config.yaml
n_layer: 12
d_model: 384
n_experts: 64
experts_per_token: 8
d_expert: 32
d_shared_expert: 0
activation: "geglu"
moe_layers: [1, 2, 3, 4, 5, 6, 7, 8, 9, 10, 11]
router_score: "softmax"
normalize_top_k: true
routed_scale: 1.0
balance_loss: 0.0125
balance_bias: false
init_std_router: 0.0376
lr_router: 0.00047
vocab_size: 13769
norm: "rmsnorm"
norm_eps: 1e-06
tie_embeddings: false
optimizer: "adamw"
lr: 0.00143
beta1: 0.9
beta2: 0.98
batch_tokens: [32768, 65536, 98304]
seq_len: 1024
train_tokens: 318500000
steps: 5237
dataset: "wikipedia_en"
Below are experts of layer 8 (counted from 0) of a mixture-of-experts language model. Rows are named router (the router's row for the expert) and show model dimensions 352-383. Each number is 128 + 32 x the weight over its row's rms, rounded and kept within 0 to 255.
After each expert's rows: a language model's description of what the expert responds to. This comes from a sample of Wikipedia text that the model never trained on.

# expert 13
router [126 121 156 120 104 145 189 144 142 133 150 175 134 112  81  61 148 132 117 135  99 118 142 186 157 132  81 142 180 118  88 119]
Word-initial consonant pieces

# expert 2
router [140  90 136  81 153 163 187 116 125  90 160 166 137  77 171 137 124 200  87 122 127 117 154 127 107 105 126 132  86 154 119 116]
Place and proper-name starts

# expert 32
router [126  67 131 189 118 134 146  77 188 178 140 148 138 159 190 125 112 133 146 178 103 101 170  95 125  93 150 165 136  47 141 129]
Numbers and formal connectors

# expert 20
router [130 150 156 152 153 135 127 158 142 101  93 105  94 105 138 133 159 107  96 146  75 135 103 120  95  88 146 120  72 166  78 146]
Initial c and sp

# expert 25
router [157 138  93 131 140  87  72 159 172 103 110 130  85 103 147 188 126  87  73 118 131 133 138 190 164 163 167  63 185 125 101 145]
Mid-word name pieces

# expert 61
router [128 165 149 133 126 137 150 120 127 154 124  89 174 113 167 135 130 155 164 155 174  82 148 115 164 173 187 149  84 132 180 110]
Function words and articles

# expert 40
router [171 115 129 110 136 117 136 144 106 165 147 110 123  83 102 120 108 132 108 150 108 143  89 177 146 130 123  78 162 156 120 156]
Foreign-word fragments

# expert 35
router [193  91 144 106 179 101 111 149  95 142  67 116 106  88 107 191 115 131 122 107 120 133 101 113  78 113 107 111 106 128 113 115]
Capital initials of names

# expert 51
router [ 90  72 136 170 129  73 139  80 101 119 142 125 110  65  86 204 106 174 152 133 132 125 174  81  98  87 122 120 145  70 108 143]
Coordinate and year digits

# expert 26
router [136 148 115 117 137 108 181 120 120 121 126 163 127 158 130 176 134  98 116  53 111 118  91  69 170 120 101 118  87 151 165  77]
Film and music prose

# expert 58
router [130 155 140 118  89 104 151  74 151 137 108 134 137 135 140 175  64  93  81 155 163 142 118 143 118 162 102 124  83 152  92  96]
Durations and measurements

# expert 11
router [130 153 167 114 148 123 128 169 118 106 149  76  84 173 128 156 110 134 125  80  78 133 104 156 111 134 111 165 100  72 121 116]
Sports results, dates

# expert 48
router [ 71 230  99 110 101 134 124 140 102 189 151 124  56 137 131 118 121 124 209  38  99 117 167 167 119 122 107 117 138 102 117  88]
Sports statistics digits

# expert 9
router [131  66 160 168 177  81 111  92 153 136 141 115 181 134 191 134 137 138  74  93 145  82 134 135 161 149 133  80 181 154 174  94]
Spaces before dates

# expert 34
router [122 126  97 122 117 158 153 206 126  84 115  90 125 137 139 140 124 134 141 204  96 167  94  70  99 122 189 195 177 132 213 105]
Table and list starts

# expert 27
router [181 164  94 163  89  92 162 100 107  99 132 139 120 164  99 191  97 175 129 118 118  93 133 141 100 129 132 116 149 109 119 112]
Time and sequence words

# expert 43
router [120  81 146 111 118  96  84 121  67 146 155 185 155 115 138 110 128 149 161  99 114 108 108 132 171 161 134 127 106  93 127 158]
Year digits and line ends

# expert 16
router [116 161 131 125  48 154  50 122 122 155 156 124 123 198 108  87 106 125  82 158 135 122 121  87 121 165 110  70 141 134  96 112]
List commas and semicolons

# expert 47
router [124 184 127 155  94 158 111 165 167 101 146 132 106  98 106 150 112 117 111 143 146  82 100  73 118 163 150 133 169 160 125 148]
Direction and ordinal words

# expert 19
router [161 142 145 189 162 157 155 116 123 159 171 176 100 201 145 113 108 147 151 136 106 170 117  95 156  96 111 165 146 164 146 175]
Digits in tables, coordinates

# expert 14
router [140 122  69 187 124  98 134 117 131 112  57 119 128 122 141  53 165 115 138 126 139  84 101  78 132 100 140 121 122 154 131 190]
Quotes and function words

# expert 49
router [108 136 119 163 190 120 158 132 126 181 116 154 168  99  79 141 127 140 142 171 157 137 114 111 143 107 146 150 141 135 177  69]
Math and technical notation

# expert 56
router [130 187 114 118 109 114 112 183 138  89 146  98 114  88 173  79 140 134 151 163 163  73 134  99 112 116 117 117 160 178  80 146]
Personal first names

# expert 8
router [147 159 118 144 167 143 129 132  82 124 123  99 129  94 136 116 164 148 171 118 114 175 105  87 120 134 102 130  74  87  81 142]
Digits and paragraph ends

# expert 5
router [118  90  68 148 113 120 168 129 140 136 134  89  75  72  84 140 102 113  93  92 156 164  78 103 108 115 136 143 149 129 143 141]
Lowercase word-initial fragments

# expert 46
router [148  56 100 115 109  77 103 126 113 118 129 149 150 126  93 187 207  86 113 125 139  86 160  90 117 120 131 116  44 139 134 169]
Numbers after separators

# expert 63
router [110 129 112 102 169 133 157 134 143 160 114 135 125 116 110 145  73 136 135 189 127 164 112  73 174 147 149 125 168 167 156 116]
Table pipes, clause links

# expert 1
router [175  53 138 133  88 167  77 143 141 200 174  88 113 135 147 163 114 162 157 121  84 149 174 114 161 151 129 119  65 128  91 100]
Common noun heads

# expert 62
router [118 123 133 166  98 100  82 207 145 176  94 153  85 127  86 130 126 108 166 166 158 130 106 150 129 115 141 100 135  89 142  78]
Sports results and tables

# expert 18
router [148 143 111 104  92 105 151 140  72 154  58 158 145 152 174 116 100 131 120 175 160 107 169 162 141  95 116  62 115 141 194  55]
Year-initial digits

# expert 39
router [ 83 133 122 172 143 130 118 140  70 118 110 121 126 146 120 129  85 156 118 191 145 130 182 135 154  73  86  74 164 164  84  72]
Species-name endings, clause joins

# expert 12
router [ 99 108  89 172 149 104 129 155 162 138 115 154 147 146 104 159 171 134 101  90 134  55 138 103 162 110 173  84 197 129 140 148]
Chart positions, table cells

# expert 33
router [164  81 126 142 143 157 143  95  80 159 130 155 100 102 130 126 116 157 147 117 108 142 137  73 118 125  64 118 156 118  76 137]
Mid-word pieces

# expert 21
router [142  78 132  97 116  95  84  85 107 181 121 152 110  90  86 118 173 106  75 107 176 113 150 156 116 112 115 142  92 116 137 118]
Money and measurement digits

# expert 0
router [181  99  81  96  78  69 146 100 175  89 158  95 168  85 139  78 142 162 125 176 143  85 136 119 184 146 134 141 183 196 144 124]
Name-initial syllables, table separators

# expert 10
router [123 167 103 112  83  74 130 102 132 170 135 143 133 154 104 140 126  63 132 126 145  93 126  94 136 138 128 142 154 146 135 177]
Prepositions and possessives

# expert 59
router [ 93  49  81 129 161 126 108 140 163 118 114 105  91 139 122 123 121 140 150 106 100 139 114 179 159 117 153 134 164 136 119 128]
Infobox field labels

# expert 45
router [103 140  97 126 165 144 163 206  91  94 192 129 130 166 125 121 150 150 121 109 182 150 134 136 100 132  84 118 138 129 150 135]
Commas and table separators

# expert 4
router [119  93 130 162 142 139 113 117 105  92 138 153  83  47 177 113  95 139 198 145 187 104 104 122 140  79 108 108 163 143  70  82]
Infobox list separators

# expert 7
router [147  56  64 132 111 125 154 150 138 110 132 105  93  91 154 161 103 118 124  96 100  37 135 136 176 116 144 123 124 142 145 123]
Biography sentence starts

# expert 15
router [157 165  91 129  95 107 148 137 188  81 138 191 163 115 100  93 106 107 178 115  97 144 154  99 167 159  99  87 170 118 154 114]
Infobox labels, taxonomy

# expert 55
router [ 93 131 124  99  54 109 128 120 173  76 172 143 113 117  98 147 126  79  89  82 158 129 103 136 154 117 100  96 104 154 109 123]
Awards and table cells

# expert 22
router [110  90  96 139 121 159  87 123 181 156 118 118 131 108  65 161 117 149  96 169 149 116  85  94 118 153 116 134 116 104  94  63]
Copula and auxiliaries

# expert 50
router [ 78 133 131 174 102 104 117 126 122 108  86 120 111  93 160 131 105 157 190 174  95 111 143  90 143  89 111 190 133 130  97  74]
Spaces and perfect auxiliaries

# expert 38
router [141 148 158 164 133 116  90 131 153 172 153 206 150 172 135  78 168 146 139 158  89 166 176  90 138 131 165 160  79 129  87  88]
Taxonomy and word endings

# expert 29
router [124 140 144 182 127  72 136 116 127 126 106 183 107 114  94  99 107 137 173 141 147 138  91 222  98 144  97 168 137 176 136 121]
Table numbers, separators

# expert 28
router [113 161 107  71 156 104 146 130 156 102 124 104 160 119 134 191 127 124 103 171 138 160 121 100 129 126 107  65 126 128  83 159]
Sports career tables

# expert 52
router [126 127 182  94 171  91 160 140 148 105 187 157  84 146 141  85 124 136 147 101 157 161 116  92 129 125 129 160  93 122 164  65]
Articles and locative prepositions

# expert 30
router [ 81 122  94  94 119 142 106 145 148 144  94 155 132 103  90  64  94 103  84 161 113 122 112 100 121 167 135 117 183 134  55 134]
Romance name endings

# expert 6
router [145  92 148  99  80 176 128 141 148 130 143  56  98 151 175 191 116 161 189 120 188 128 182 147 120 151 104  96  96 152 114  78]
Biography career words

# expert 31
router [ 93 165 123 162 196 131 115 164  92  99  83 104 163 121 158  90  73 136  85 121 146 147 170  89 172  95 120 149 164 185 118 133]
Title words and pieces

# expert 36
router [132 149 124 118 156 115  95 191  97 134 127 175 132 124 138  89 140 214  98 153 145  57  97 155 119  99 107 163 128  96 135 131]
Team names, table separators

# expert 3
router [154 115 120  96 153 201 153  88  70 131 174 166 100  86 145 131  91 141  73  91 103 155 128 152 104 117 121 136 169  75 118 110]
Geographic names, directions

# expert 24
router [ 97  94  68 109 105  66 130 124  95 130  96  99 114 162 167  85 175 140 170 150 102 147 146 106 197 151 110  60 170 135  66  62]
Capital initials, Asian names

# expert 54
router [178 110 113 173 155 102 136 134 153 117 120 167 102 143 138 139 109 128  56  77 148 110 127 135  83 123  82 166 165  94 120 160]
Verb stems before suffixes

# expert 42
router [100 132 108 163 118 100  76 122  73 137  90 188 148 185 104 185 145 112 164 128  81 157 116 101 103 101  90  66  70  86  50 116]
Descriptive verbs in exposition

# expert 41
router [138 193 167 120 150  60  92 118  84  98 168 170 132  84 117 111  83  73 166 163  94 157 165 137 160  86 158 143  92 132 142 151]
List dashes, hyphens, headings

# expert 17
router [108 143 122  86 113 176  85 110 162 143 100 141 146 112 174 107 169 180 126 119  71 132 149 160 174 136 111  85 120 123  88 116]
Foreign name syllables

# expert 23
router [145 104  88 153 127 196  80 136 124  97 113 122 135  89 132  97  96  88 152 152 165 115 127  77 167  91 141 124 118 176 157  94]
Unit and heading nouns

# expert 44
router [150 161 120 143 185 166 119 151 114 172  65  95 140  53 127 171  82 131 112 169 151 141 144 129 139 189 148  91 139 166 142 125]
Institution and team name ends

# expert 57
router [147 181 133 164 106 116 208 186 113 108 148 163 169  68 168 161  84 189  84 151  80 105  62 116 110  80 130 119 122  80  78 131]
Place-name endings, large numbers

# expert 53
router [193  97 151 102 129 189 109 133 115  94 170 150 133  88 122 137 104 106 133 139 121 123 151 126 127 155 113 127 166 134 139  84]
Commas and Latinate stems

# expert 37
router [146 116 180 169 133 142 166  94 129 162 114 215 118 140 144 131 131 163 162 150  87  99  90 148 163 117  82 150 133 147 122 131]
Census percentages, relative pronouns

# expert 60
router [109 131  87 119 150 151 183 104 113 154 143 126 117 109 119 101 153 160  82  78 133 122 108 189  99 204  86 115  70 169  95  68]
Acronym letters